{
  "n_layer": 12,
  "d_model": 320,
  "n_experts": 16,
  "experts_per_token": 2,
  "d_expert": 96,
  "d_shared_expert": 0,
  "activation": "swiglu",
  "moe_layers": [0, 1, 2, 3, 4, 5, 6, 7, 8, 9, 10, 11],
  "router_score": "softmax",
  "normalize_top_k": true,
  "routed_scale": 1.0,
  "balance_loss": 0.00169,
  "balance_bias": true,
  "router_cosine_scale": 10.0,
  "n_groups": 4,
  "groups_per_token": 3,
  "init_std_router": 0.00939,
  "lr_router": 0.00171,
  "vocab_size": 4096,
  "norm": "rmsnorm",
  "norm_eps": 1e-06,
  "tie_embeddings": false,
  "optimizer": "muon_variant",
  "lr": 0.00868,
  "beta1": 0.95,
  "batch_tokens": 65536,
  "seq_len": 1024,
  "train_tokens": 278500000,
  "steps": 4250,
  "dataset": "wikipedia_en"
}
Below are experts of layer 4 (counted from 0) of a mixture-of-experts language model. Rows are named gate (a neuron's input weights, with its number), up (a neuron's input weights, with its number) and show model dimensions 192-255. Each number is 128 + 32 x the weight over its row's rms, rounded and kept within 0 to 255.
Before each expert's rows: "comes after" lists some tokens at least twice as common just before its tokens as in all text. This comes from a sample of Wikipedia text that the model never trained on. Tokens count by the router's weight.

# expert 13
comes after: " |", " | ", "–", " |  |", ".", "% |"
gate0 [ 70 180 137 169 133 128  95 193  84  98 145 143 135 133 184 130  78  64 109  66 128  86 115 134 124 109 103 129 130 178 103 111 168  90 114 160 112  73  71 198 156 148 129  79  80 160 174 181 121 140 113 191  98 126  81 129  70  92  78 126 186 134 178 113]
up0 [161  86 126 108 136 153 135  59 146 133 158 140 151 113  89  82 162 173 151 210 113 158 156 159  98 134 165 148 134 110  80 193 129 142 149  60 153 142 114 133 106 182 150 161 179 103 133  80 121 163 122 102 101 126 139 102 166 105 123 102  79 104  96 145]
gate1 [ 82 171  79 155 131 143 134 129 141 145  79 122 108 146 110 157 147 139 128 106 120 160 154  98 106  93 134 123  94  78 171 153  99  91 209 124 139 104 141 130 124  87 135 146 120 126 150  98 149 167 208 148  92 164 158 122 136 117  79 139  30 141 196 150]
up1 [147  95 134 124 137 123 103 105 123 116 100 123 156  86 126 131 113 148 123 122  69 192 148 211 128  97 145 183 139 179 164 101 119 106 141 125 118 144 134  71 136 106 148 101 132  78 168 125 138  90  85 123 108 183 171 114 198  95 198 124 136 124 123 136]
gate2 [134  89 134 150 154 140 124 146 118 166 139 159  84 132 124 167  96 174  85  61 131 171 158  79 132 136  82 101  69 114 117 147 179  84 162 145 100 137  98 153 102 169 151 173 102 140 153  84 173  70 174 135 168 146 107 113 119 119 120 119 121  94 107 139]
up2 [173  92  83 114 144 131 120  88 118 102 171 118 115 133 152 132 119 175 131 134 156 155 130 107 186  92 156 116 116 117  88  93 146  86 116 135 167 149  94 112 102 168 146 134  58 102 167 117 174 107 127 100 129  52 134  59  77 134 138 133  61 133 147 108]
gate3 [135 159 130 116 110 130 148 103 137 178 172 128 137 112 138 101 155 168  51  87 145 181  93 121 130 181 122 132  89 121 124 106 159 100 124 128 134 160 141 106 102 146 132 174 135  97 128 113 150 131 181 151 126 131 103 157 111  56 109 158 157  94  95 185]
up3 [ 94 129  66 109 142 116 125 110 142 131  99 104 119 148 129  70 149 135  87  84 172 160 146  93 130 206 157 169 137  63 114 182 168 111 113 136 134 132  95 142 108  96 179 138 116 134 183 154 155 145 144 188 205 107  80 155  88  82  88 117 121 142 111 118]
gate4 [118 141 141 127 129 150 128 112  86 134 104 130 130 111 112 128 148  82 136 122 126 151 107 127 167 108 124 106  63 143 124 159 116 180  71 110 101 213 167 155  88 103 128  87 103 132  96 125 108  68 135 152 132 138 155  70 201 107 130 152 115 174  79 105]
up4 [173 106 143 194 127 117  97 151 123 152 150 130 169 137  65  96 114 135 145  89 110  62 114 106 153 145 155 109  83 101 136 106 110 137 138 117 158 152  98 159 127  69  86 102 128 101 155 135  73 128 134 137 150 165 165 105 150 122 162 160 127 185 150 130]
gate5 [115  84 102 130 128 173 151 126 125 108 113 191 160 132 112  66 109 131 107 198  95 124 119 114 133 164 149 119  99  85 162 196 194 108 110 145 137 132  98 133 149 102 140 170 105 129 102 110 100 180 187 116  66 141 124 135 111  96 176 170  96 114 152  98]
up5 [106 127 166 161 132 113 155 149 157 123 136  28 103  69 111 151 146  93 131 117 119 108 116  90 122 111 169 115 149 120 108  92  97 157 178 107 172  55 173 134 139 131  54 100 172 129 144 133 184 177 156 198 167 145 124 130 114 174  93 100 163 109 153 135]
gate6 [170  97 134  57  65 126 122 140 132  74 120  96 145 155 131 130 117 205 152 109  97 106 120 128 142 136 109 140 108 176  93  96 156 106  91 213 145 167 136 161 134  61  88 137 182 118  58  93 180 154 218 122 146 171 173  93 131 107 156 118 181 171 140  91]
up6 [218  97 106 107 118  89 109 169 138 112 153 143 132 148 141 112  95 175 154 127  99 165 129 161 118 119  79 136  82 129 162  96 168 119  87 111 115 141 174 122 166  73  75 165 126  58  67  97 103  75 170 140 137 131 207  96 130  77 143 131 166 115 151  94]
gate7 [174 157 102 133  94 126 132 154  73 144 125 155 111 134 147  75 151 110  95 146  36 129 108  82 113 153 119 116 133 107 109 174 126 120  41 167 104 103  88 149 146 182  95 153 156 123 157 144 151 145 162  67 154 125 135 142 144  79 100 189 100  80  72  80]
up7 [154 109 143  96 190 129 120 109 207 130 130 114 145 172 140 134  75 177  72 116 166 148 109 132 158 152 142 121 159  88 122 119  63 153 152  75 149 118 181  66 100  52 157 137  91 174  76 136 136 110  92 148 103  98 144 146 162 131 163 101 146 151 126 131]
gate8 [123 155 106 146 175 151 154 115 105 117  37  84 167  97 188 123 168  98 152 149 162 124 187 139 105 121 141 169 151 115 168 144 138  79 138 135 103 146 127 123  73 151  91  73 137 124 135  88 108 128 100 135 120 179 111  91 161 125 141 194  79  87 120 146]
up8 [117  82 162 140  84 113  81 160 157 141 169 171  74 160  63 128 116 151 105  87  80  98 103 150 156 128 138  61 110 154 100  79 166 160 143  93 162 112 137 107 189 132 142 151 133 169 181 160 151 103 128 163 128  64 158 128  84 151 139 101 129 198 137 116]
gate9 [ 95 124 144  98 130 144 114 130 124 131 139 141 153 172 132 187 112 126 152  53 139 151 116 116 107  55 140 134 119  79 128 115 142  98 129 141 117 139  86  83  86 130 112 100  63 123 158 110 130 140 146 191 131 166 158 169  86 102 122 138  70  95  94  51]
up9 [132 128 185 151 138 135 128  83 202 157 121 102 158 117 118 172  75 109 106  72 151 142 172 138 115  82 137 115 180 134  55 128 169 156 103 182 112 163  89  70 157 135 130 109 130  93 142 140 110 213 117  93 136 163  69 139 118 154  92 141 181 112 111  84]
gate10 [ 95 120 146 161  87 185 128 136 159 111 121  64 130 128 136 101 152 167  81 113 104 105 116 113 133  84 143 143 141  80 130 139 140 116 150 165 129 114  27  94 155 118 103 135 160 108  95  71 175 107  78  76 162 167  74 145 151 112  85 172 121  71 138 159]
up10 [204 100 138 130 150 165 109 113 115 159 130 108  97 128 133 141 142 137 127 113  78  86 112 159 130  95 116 113 197  84 110 129  73 113 144 156 131 142 103 134 172 144 140 111  94 126  52  73 219 124 138 126 174 125 139  79 108 109 153 143 113  82 121  71]
gate11 [ 63 197 125 138 114 107 188 103 107 173  99 119  97 166  96 128  79 149 121 118 122 123 165 110 116 150 147 156 146 138 148 102 138 133 163 156 144 140 112 138 141  56 150 202 122 128 126  81 144 177  85 164 119 141 121  78 137  72 141 226 152 115 139 125]
up11 [161  54 128 145 154 124  88 189 169 118 161  88 160 145 169 125 108 105 160 115 163 100 148  69 123 109 132 141 127 134 123 116 127 140 130  97 135 125 135 134  73 141 158  42 156 116 104 101  79  91  79 110 160 145  82 178 120 120 160  31  74 132 161 129]
gate12 [117 123 108 152 104 127 100 126 134 161  97 119 165 128 127 116 142 148 210 137 134 139 125 189 174 126 172 186 145 112  88 130 107 148  98 142 146 112 172 155  92 104  79  95 183 103 141  92 162 126 148 111 130 117 142 118 134 105 120 105 129 123 141 202]
up12 [121 151 107 129 129 116 214 134  99  46 126 132 189 113 135 127 114 111 129 114 121 196  93 110 108  86  95  83 107 182  59 132 130 140 135 139  91 157 106 144  67 127 142 101  90  80 153  76 101 103 135 162 122 102  99 174 127  66 104  66  44 158 123 114]
gate13 [ 94 118 145 121 156 153 145 156 123 120 103 158 136 128 149 181 111 128 122 123 111 115 150 149 142  93 134 131 177 135 151 116 126  83 127  75 124 158 124  83 150 111 141 142  76 161 140 153 138 122 161 127  64 150  94  84  87  85  80 145 142 191 124 159]
up13 [136 117 127  96 200 108 153 144 118  96  95 115 117 108 128 119 154 145 121 144 117 150 143 177 120 164 148 146 165 172 132 122 137  84  79  96 172 134 116 119 136 167 126  79  51 169 154 182 128 137 115 135 105 191  72  81  85 108  59 119 136 126 107 169]
gate14 [ 99 135 152  85 123 114 123  88 106  99 105 133  92 176  91 155 111 108 155 157 129 114 152 144 109 110 134 139 103 166 129 157 176 136 165 174 139  36 118 160 108  96 158  82  93 102 134 104 160 132  97 130  98 184 149 163 136  99 131 179 128 117 151 137]
up14 [112 128 145 167 180 154  92 131 142 166 122  98  89 140 130 112  88 145 142 129 116  89 122 165 161 106 144 123 182  87  65 210  90 159 133 115 142 188 163 118 176 109 105 139 128 187 128  64 117 136 101 149 186 124  94 135 161 161 128 112 130 129 146 102]
gate15 [162  86 138 140 128 168 129 116 110 105 129 118 109 162  90 134 158 178 141 128 115 106 182 105  79 102 152 115 119 131 104  74  35 174 164 142 125  70  68 179  98 141 121 113 118 142 121 137  92  94 113 111 155 170 119  84  78 162  49 142 107 121  71  27]
up15 [133 153 190 122 123 134 119 105 127 116  70 148 134 161  87 123 139 137 107 161 176 161 122  90 128 145 119 146 169 114 168  72 204 129 174 135 158 110  75 162 114 108 158  86 131 143 179 168 145 181 114  92 125 157 139  75 106 119 167 101 149 159 116 138]
gate16 [ 54 199 106 144 180 127 250 119 133 104  93 172 124 128 159 142 146 151 162 167 102  91  82 106 161 157 147  43 155 144 154 169 169 135 140 130 117  80 146  83 160 130 118 140 158 113 135 141 112  98 150 186 115 147 104 126 176 165  65 145 165 181 134 126]
up16 [170 109 135 133  98 129  46  74 107 179 152  99 139 128  98 126  65 153 116  60 148 135 134 158 133 127  79 155 116 133  96 166 168 144  84 105 121 148 148 154  78 125 194 140 161  90 134 134  59 173 128 151 161 100 115 142 124 150 177  92 104  91 115  97]

# expert 4
comes after: "2", "1", "9", "8", "93", "7"
gate0 [110  85 125 118 111  61 145 160 204 133 148 162 158 212 140 151  99 153 155 118 119 104  86 140 133 111 152  90 123 135  72  80 135 161 115 186 138 175 133  88 129 103 115 141 109 160 120 112 120  94 124 157  86 145  86 126 115  92 179 153  96 168 148  64]
up0 [128 174 130 118 165 179 145 134 152 124  68 153  61  97 125 101 185 101  79  89  89 147 145  97 124 153 135 154 138 129 230 119 158  87 163 103 102 109 124 128 195 179 116 112 143 131 112 104 145 125 148 145  98 171 138 147 168 196 117 139 154  95  97 163]
gate1 [173 120 121  99  77 158 151  96  96 122 134 170 216 136 153 115  94 123 160 104 130 126 161 133 144 100 139 154 118 141 138 134 158 176  71 103 109 153 152 106 101 119  88  80 158 152 130 115  91  79 162 157 167 164  84 149  92 135 137 123 136  80 161  62]
up1 [131 102 166 167 123 126 121 110 119 117 161 114  86 185 130  95 171 139  58 163 132 156 113 161 129 155 138 127 188 125 113  79 104 116 209 125 155 117 128  85 178 136 140 122 163 119 142  68 184 179  83 131 141  70 173 103 140 144 147 145  72 179 101 174]
gate2 [101 126  39 129 162 118 127  94 123 155 144 169 104  72  99 180 150 148 110 150 110 137 161 135 145  52 162 136  79 155 167 111 119 189  86 136 187 154 148 144 112 152 110 189  99  84 147  94 182 144 145  57 115 145  86 109 176 159  91 173 143 107 111  73]
up2 [147 185 209 120 143 137 150 113 110  93  89  65 165 148 214 104  49 104 141  88 124 153 135 120 102 179 109 125 212 126 169 114 156 126 166  91 100 133 112 109 102  94 102  64 128 204  87 150 105 128 127 155 137 121 104 137  55  77 187  90  96 109  90 129]
gate3 [169  93 142 117 124  81 145  53 110 105 124 147 126 171  77  60 127  91 168 132 144 117  94 141 125 176  65 119 229 104 168 121 212 140 126 161  90 116 131  76 121 142  92 143 108 134 108 123 146 147 139 111 152  86  76 164 163 108 126 150 153 122  89  99]
up3 [151 129 151 154 112 141  61 119  90 185 114 132 142 167  87 101  94 137 166 214 157 127  96 138  91 150 138  73 169 131  87 141 135 191 149 174 133 182  81 146 140 116 199 106  89 176 129 160 142 109  80 169 145  94 162 165 120 145 113 131 133 116 147 119]
gate4 [113  74 125 144 143 137  59 184 125 134 189 129 157 140  80 120 107 114 120 129 123 186 100  98 211 110  75 127 142  75 159 163 130 128 102 159  79 114 108 107  93  90 118 108  99 134 131 120  84 157  94 109 105  72 142 145 163 145 135 146  85 165 140  79]
up4 [137  78  87 220 111 111  87 158 158 125 174 164 197  89 129  60 147 136 183 186 117 146 126  73 203 166 160 136 110 123 146 118 108 111 139 159  67 140 139 140  94  75 128 149 133 140 105 161 104  93 140 106 109 114 146 148 150 107 102 136 125 179 183 125]
gate5 [144 158 180  83 159 158 123 150 102 176 105  71 162 152 166 174 125 136 161 122 178 137 105 118 128 117  96  82 115  90 129 120 115  76 141 105 123  43 130 112 144 114 175 124 178 123 121 185  98 101  75  89 136 137 102 113 129 116  63 106  79 123 159 196]
up5 [112 125 142  76 185 139  98 127  84 164  90  75 152 136 108 140 104 125 173  83 191 101  96  91 152 120 103  86 132 107 152 110 137 106 169  92 158  70 152 148 113 100 126  83 162 127 124 163 146 119  74  78 114 154 126 142 109 108  81 128  59 143 144 199]
gate6 [118 122 178 103 108 136 108 152  87 108 160 151 112 211  94  97  92 146 138 102 153 135 102 147 142 139 101 138 116 123 138 147 113 124  92 133 201 141 154 163 112  85 120 125 139 163 160 122  94 169 127 192 119 170 112 146 147 121 161 111  66 122 113  51]
up6 [ 85  76  98 116 156 170 115  99 167  63 127 112 128 161 110  89 121 124 126 149 140 173 131 111 115 116 107 132  83 135  87 162 140 145  83 125 121 129 126 191 149 124 173 115  67 146 106 123 130  95  83 120  99 153 110 102  98 150 138 107 119 111 156 125]
gate7 [ 98 178 145 187 127 102 113 132 104 153 151 153 142  57 147 143 138 150  67 115 114 154 184 128 118 150 141  95 100 118 171 149  98  78 183  73 137 124 115 120 139  75 134 105 159 138 116 163  74 155 157  68 124 119  82 161 115  48 195 124 172 175 170 138]
up7 [ 94 117 108  97  84 116 108 118  78 141 101  98 134 140 135 127 147 165 117 144 164  61  93  97 185 173 119 155 144 130 142 122  69 149 168 184 127  96  85 131 149  70 110 133 168 161 106 143  88  64 162 112 166  78 111 109 199 111  67 191 163 149 143 154]
gate8 [ 96 105  25  80 115 120 156 110 107 175  98 167 145 185 104 185 101  80 119  68 120 149  94 179 134 121 166 177 107  62 129 114 129 126 156 112 116 178 154 121  95 137 164 107  77 142 170 140 144 112  98 150 120 123 124 125 147 114  89 114 148 111 103  89]
up8 [178 162 114 105 164 119  85 111 138  83 110 143 107 103 154 127 113 166 101 127 140  77 204 113 119  95 134 130  86 193 134 155 165 111 141 140 198 102 126 141  92  48  79  48 212 131 185  99 109  96 134 125  95 116  96 118  69 107 137 109 103  97 101 225]
gate9 [158 130 124 140 201 144 120 121  85 130 142 129 137 128 139 183  91  79  95 128 152 131 102 135  96 144 150  79 121 102 144 140  66 115  89 137 110 134 104  63 145  86 150 145 122 152 132 159 160 127 146 104 120 104 104  92 121 116 174  69 123 130 161 115]
up9 [152 100 115 126 163 131 119 118 161 130  94 102 130  98 142 167  89  84 110 158 118  89 117 154 109 130  90 134 106 126 117 204  69 133  93 161 133 155  78  99 153 100  99 165 129 133 117  96 160 134 200 105 119 105  90  88 104  92 153  86  59 118 143 137]
gate10 [ 95 117 144 134 150 105 146  50 153 128 127 172  79 166 148  99 125 177 119 111 143  93 143 156 125 102 156 122 154 149 155 106 139 149 131  89 157  95 129 113 155  76 131 128  98 143  96 123 117 195 107 165  77  76  69 127 197 116 104 114  90 162  90 144]
up10 [ 61 144 116 111  83 146 120 101  64  84 167 176 128 148 115 132 147 194 137  96  98 176  98  80 134 142  96 155 168 146 119 136  83  72  83  80 122  50 157 161 139  64 117 136 109 160 126 176 125 155 132 105  73 141  96 149 178 148 107 114  97  98  97 165]
gate11 [130 140  96 145 100  72 190 199 105 134 121 100 141  97 158 170 112 128 122 133 118 153 126 153 104 133 106 122 128 146 180 108 173 138  75 171 166 147  97 161 175 177  81 106 109 154  64 124  94  70 141 129  83 147 105 157  92 125 149 175 112 110 152  77]
up11 [153 171 168 134 131 124 122 144 148 133 148 138  93 119 149  98 106 116 143 161 148  96 118 126 148 112 169 145  87 135 105 195 129 149 128 109 117 118 131 116 139 134  91 145 108 130 120 174 131 127 137 133 177 122 164 163 246 137 106 123 134 127 192 135]
gate12 [162 168 115  82 138 118 135 125 158 181 140  99  72 125 138  94 131 123 104  54  62 114  95  94 107 126 133 134 145 118 124 146 127 186  96 101 147 168 147 145 105  76 127 107 154 131  42 153 102  97 167 123 168  87  84 122 116 190 144 164 105 134  84 123]
up12 [156  66 128 143 110 146  52 127 116  66 174 140 129 102  62 159 139  72 152 172 148 147  98 149  83 116 125 116 106  83 101 148 167 120 178 126  91 120 142 172 157 190 129 160  83 158 170 104  93 133 154 118 153 113 147 160 175 116 118 109 151 128 139 135]
gate13 [128 134 168 198 131 102 142 109 158 108 128 172 161 183 116 140  88 146 161 145 127 171  84 134 172 136 133 135 163 147 123 173 149 144  74 122  86 165 160 151 136 144 166 147  98 142 128 100 163 170  85 108  50  80 154 110 159 114 106 117 139 111  84 175]
up13 [150 153  87  58 145 141 151 141 137 108 104 129 143 165 153  73 117 126 150 121 191 150 136 108 109 129 123 195 140  68  78 168 116 106  89 141 155 131 102 117 108 155 151 127 141 100 174 125 122 120 162 153 193 132 121 161 120 167 136  93 169 126 177 100]
gate14 [113  93 171 138 172  89 127 152 132 129 147 162 157 178 183 127 130  93 170 143 112 142 128 113 146 121  83  77 152 122 131 117 134 153 143 163 133 153 104 122 105 201  77 131 135 157  97 133 130 127 108 177 149 206 157 123 163  90 140  87 123 121  26 108]
up14 [133 107 183 181 138  97 130  68  92 137 166 118 168 148 116 162  95 162 152  67 124 127 120 114 157 127 100  93 141  81 163 124 130 155 137 102  98 130 127 154 104 132 128  97 143 101  87 125 142 177 120 167 169 155 122 141 138 139 145 127 160 134  58  79]
gate15 [ 98 169 181 176 129 149 200 129 138 171 164 148 138 160 124 102  77 130 133 134 143 124  97 107 188 196 157  62 130 133 130 101 191 126  92 105  57 111 148 150 136 113 123 111 129 114 104 150 121 129 159 146  87 107  97 120 141 137 115 133 138 117 132 165]
up15 [133 180 141  96  99 139 152 187 121 144 165 212 142  77 153 105 131 110 139 169 120 112 183  87 124 127 155 129 102 114 145 153 127 124 137 125 124 132 109 150 143 141  97 112  98  78 108 162 153  92 143 119 114 153  74 143 152 156  95 139  99 157 127 196]
gate16 [164 169 149 105 119 157  72  95  84 152 133 144  86 100 159 149 125 131  98 145 152 115  79 144 143 144  87 123 157  90 138 115 121 127 158 127 158 161 144 144  96 175 153 134 133  87  91 197 134 162 108 125 113 104 100  86 141 125  99 140  97 150 141 101]
up16 [138 131 147 160  96 139  86 119 133  77 139 160  99  93  57  94 111 152  86 101 184 158 108 208 132 219  44 103 174 100 132 154 109 109 120 119 135 144 220 139 126 167 157 125 153 109 140 150 114 120 164 130  54  66 113 124 186 112 125 101 108 112 121 111]

# expert 8
comes after: " | ", " ", "| ", " (", "1", "0"
gate0 [153 165 144 142 143  97 115 101 145 168 130 146  86 134 132 165 110 104 112 139 129 161 163 191 149 154 152 177 154 146 160 149 139 130 125  57  85 119  63 165 152 189 138  66 137 109 185 133 144 131  95 140  76 138 150 172 201 153 124 124  82 156 128 133]
up0 [153  90 172 113 185  90 174 167 120 161 145  66 170 120 125 123 140 148 117  99 149 125  73  82  72 172  99  72 150  74 152  94 118 134 142 145  98 140 180  69 192 119 153 125 139 155 143  98 126 195 136  83 134 102 156  85  94 143 134 149 188 131  75 130]
gate1 [161 131 149 171 145 129 126 139 127 161 135 154 146 168 160 106 119 141 138 135 134 105  97 142 161 119 130  79 127  73 138  96 149 102 134 142 107  98 117  92 181 143 164 137 104 147 132 144 159 150  73  94 159 107 106 176 195 159 167 123  94 142 148 148]
up1 [130 145 177 131 128 131 128  89 141 174 120 143 105 177 137 139 106 135 172 145 109  85  79 145 152 118 181  89 138  63 124  99 102 123 156 111 142  92 134  99 180 156 223 161 100 154 110 127 103 148 136  92 142 109 129 171 183 136 161 109 121  97  95 167]
gate2 [ 92 121  84 136 162 114 118 155 139 166 152 167 105 133 158 106 185 177 137 105 168 127 196 151 109 124 151 113 172 147 129 100 144 130 111 113 124 102 101 168 116 181 126 115 190 121 120 122 127 161 118  94 155 149 118 160 118 127  81 108 113 144 123  97]
up2 [136 118 179 153  68 166 134 131 120  80 174 150 141 128 108 138  76 137 138 162  59 172  98 113 159 124 109 161 100 119 169 146 105  97 150  97 143 182  86 112 164  47 136 151 134 123 143  78 163  97 176 153 129 107 124 130 113 124 151 120 134 140 186  96]
gate3 [158 115 137 148 156 160 119 110 124 142 109 163 187 128  99 151 133 218 150 134 155 130 112 104 179 140  88 152 105 113 124 133 124 103  99 158 128 116  72 121  72 120 152  71 130 138 150 162  95 116 135 165 137 158 127 104 104  83 124 111 135 183 108  66]
up3 [148 168 127 191  81 109 165 133 133 175 165 114 147 177 127 105  71 102 124 112 101 135 196 174 115 171 137  82 131 127 125  53 130 172 157 130 143 157 182 146 139 140 140 179 109 147 124 112 180 131 138  84 122 129 106 115 101 155 178 158 148  98 122 126]
gate4 [171 106 131 153 171 166 158 127 147  80 179 135 132 187 134  60 170  95 154 111 194  82 115 104 143 147 203 117 139 138 160 108  55  77  88 127 171 113  85 150 164 131 145 133 134 173 133 106 113 148 122 147 137  89 120  70 109 119 104 144 151 130 101 142]
up4 [144 170 142 115 170  92 141 137 141 117 124 105 112 115 104 152 112  89  80 140  81 168 114 115 126 144 117 182 169  96  92 115 136 226 128 135  79  78 158 123 116  94 191 181 115 155  88  99 149  83 136 114 138 100  95 149 164 120 154 136 145  80 121 124]
gate5 [189 145 152 174  92 156 134  84  51 154  72 148  37 134 149  72 119  86 138 197  98  82  67 147 135 108 130 100  76 113 144 117 141 128 106  67 155  95 168 147  98 126 102  78 130 188 102 151 154 194 122  84 168 140 158 167 118 142 126  74  50 160 142 115]
up5 [141 151 103 104 118 132 130  85 146 132 161 139 125 114 119 224 114 123 110 118  68 161 121  52 123 117  99  92 173 150  86  77  68 176 141 148  97 114  81 132 155 131 192 168  94 136 143 125  92 147 153 121 138 114 147  75 102 125 166 131 162 158  83 107]
gate6 [139 115 185 119 115 131  74 115  86 137 126 184  83  96 121 135 139  66 190 107 187 163 135  69  98 154 142 107 106  93  76 141 172 144 119 113 103 104 127 140 115 119 168 125 136 105 176 169 195 123 134 137 110  72  94 111 149 124 125 139 102 146 110 120]
up6 [156 148 164 100 113 137 107 167 124 142 166 151 107 120  63 190 116 136 133  98 109 136 154 174 120 171 128 170 172 213 147 115 130 124 164 121 127 112 106 147  71 147 223 116 189 142 153 106 182 173  73 175 130 165 121 100  92  82  81 112  99 132 185 148]
gate7 [188 159 162 132 112 184 158 145 134 132 158 104 169 138 159 104 141 126 154 158 203 136 104  99 158 153 171 128 150 129 102 169  92 104 150 177 111 170 183 111 128 175 162 160 152 170  57 136 147 120 112  62 114 146 154 109  60 149 156 173  93 131  91  94]
up7 [176 129 126 151 146 105 107 139  85  82 100 135  48 115 139  60 153 198 128 162 133 163  94 152 117  83  78  64 142 110  94 100 123  98 120  85 148  95 129 113 134 121 119  85  77 124 103 135 161 161 175 146 105 105 162 171 120 154 130  77 133 128 105  86]
gate8 [119 128 110  67 162 114  90 152 113 144  75 106 108  56  59 113 137 168 118 146 108 152 114 115 153  81  46 180  72 156 133 117 111 119 128  57 151  63  97  75  94 148 124  86 182 123 165 126  70 135 117  88 112 146 135  70 142 126  81 162 151 144  96  94]
up8 [121 152 135  99 123 117  97 104  96 121 150  93 130 148 135 160 120 143 162  99 102  95 122 106 111  64 123 113 147 130  70 103 115 117 149 100 134 106 127 161 124 100 131 147 139 196 132  93 171 120 148 157 127 166 104 127 163 116 125 192 151  36  97  46]
gate9 [141 132 183 147 174  91 189 171 143 146 127  87  95 108 144 174 186 134 150 165 123 183 147 166 159 141 104 151 118 107 161 121 136 129 162 199 137 151  78 157 103 127  96 157 114 104 207 185 143 112 163 137 124  99 133 162 189 161 188 160 158 144 119 112]
up9 [ 74  95 116 130 180  98 134 144 141  94 130 163 131  96 109 136 177 145 134 187 156 108 130 149 105 145 156 139 164 135 138 129 137  73  88 171 130  71  86 125  74 189 158 114 142 117 109 140 109 134 140 171  74 133 110 120 190  98 174 181 153 171  85 184]
gate10 [161 150 124 128 200  98 104 144 104 131 127  28 102 136 143 159 124 121 114  77 136 147 163  97 114 124 157 130 134  82 141 145  84  78 135 168 128 153 144 112 126 122 101  71 119 110 131 189  84 105 151 154  86  87 184 160 174 115 157 121  86 143  99 110]
up10 [200 170 166 134 131 106 180 161 120 150  88  58 146 165 127  81 167 172  77 143  91 101 143 110 155 140  31 177 174 108 154 132  63  97 168 180 112  96 128 112 125 127 143 125 144 156 212 124 144  99 150 161 179 117 170 162 152 104 111 210  99 166 127 165]
gate11 [144 158 156 152 135 117  51 123 105 155 137 166 108 164  92 127  61  89 136 168  66  88 122  77 143  85  95 218  77  69 123 152 153  95  90 108 120 126 138 119 122 110  69 158  69 152 147  97 150 165 143  43 141 152 127 105  73 165 163 117  97 130 133 149]
up11 [143 151 176  88 174 232 170 129 151 137 158 131 101  70 152  63 185 107 166 123 158 122  82 153 133 132 189  73 110 115 107 134 165 142 152 171 194 175  98 104 136 178 126 101 152  95 120 138 134 105 151 146 139 162 177 174 139 141 130 204 117  95 101  92]
gate12 [120 155 148  84 119 119 179 159 108 159 113 145 127 153 144 115 167 128 108 176  95 174 120 175 159 103 132 165 161 191  92 112 137 175 117 129 120 165 139  54 101 145 126  97 114 121  37 117 108 149 141 125 115 152 124 156 128 122 140 110 163 204 201 124]
up12 [122 191 153  86 124 182 186 134 120 188 147 112  65 192 172 104 128 103 204 184 114 153  83 113 154 184 131 175 141  90 112  62 115 150 123  90 150 107 134 155 141 177  80 134 127 167 120 111 122  69 155  95  90 106  98 156 100 139  74 151 175 163 155  41]
gate13 [117 163  97 139  16 106 146 138 109 151 125 128  83  71  72 123 140 150 115 121 118 139 145 124  88 109 156 148 107 134  66 136 195 103  99 160 152 160 143 143 174 158 188 159 113  77 117  88 147 116 134 180  76 144 136 157 150 143 116 104 168 142 188 178]
up13 [137 133 117 100 152 133 158 104  78  61 103 130 159 211  55  92  76  63 117 145 165 120 142 119  92 138 192 140 156 113 157 107 147 153 101  95 111 127 188 134 160 131 134 172  99 153 154 117  88 103 130 151  76 130 145 142 190 147 158 141  91 141 116 138]
gate14 [ 81 114 125 140 110  74 157 208  96 129 119 169 126  86 127 170 171 185  95 120  96  77 148 102 176 169 120 120 137 160 141 120 145  96 102 144  98 111 124 178 131 130 177 162  99 140 149 125 219 177 153 132  76 153  60 105 175 144 154  66 207  95 225 167]
up14 [155  94 151 152 165 143 108 153  83 118 136 165  84 116 161 118 131  80 142  76 115 143 121 120 103 137 165 120  84  71 160 116 107  88  94 112 108 131 110  92 114 172  97 137 146  98 153 139 153 139 189  66 115 201 199 105 160 157 146 107  97 107  99 119]
gate15 [ 76 117 123 151 152 134 172 109 156 182  90  92 140 132 105 120 215 113 155  94 141  89  97 100 138 187 132 141 145 133 112 133 111 169 123 166 120  73 168 135 136 114 147 173 129 102 131 115 144 151 102 128 138 162 110 127 141 140 137 125 185 159 204 124]
up15 [147  89 149 102 173 101 152 110 127 149  83 109 119 132 111 164 152 149  71 104 117 130 163  98  98 109 185 158 145 101 164  59 157 135 108 147 104  99  81 145 115  87 175 119 129 104 102  66 187 157 131 160 150 207 124 140 143  93 101 134 160 134 140 164]
gate16 [ 68 180 155 119 130 100 131  88 125  98  78 115 119 146 125  85  45 114 136 123 150 127 162 156 122  81 137 191  69 119 164 113 112  93 126  61 153 117 100 136 120 215 118  27  94 119 121 106 152 155 162 176 125 139  91 114 174 147 151  78  77 127 125 154]
up16 [160  96 146 169 118 158 161  93 153 178 177 149 109 149  95 155  98 119 137 118 128 181 128 156 131 111 131  59  57 137 116  75 124 152 100 109  67 109 147 126 101 122 147 153 109 146 157  74 104 134 157 191 115 142 131  75 107 159 126  99  89 160 140  84]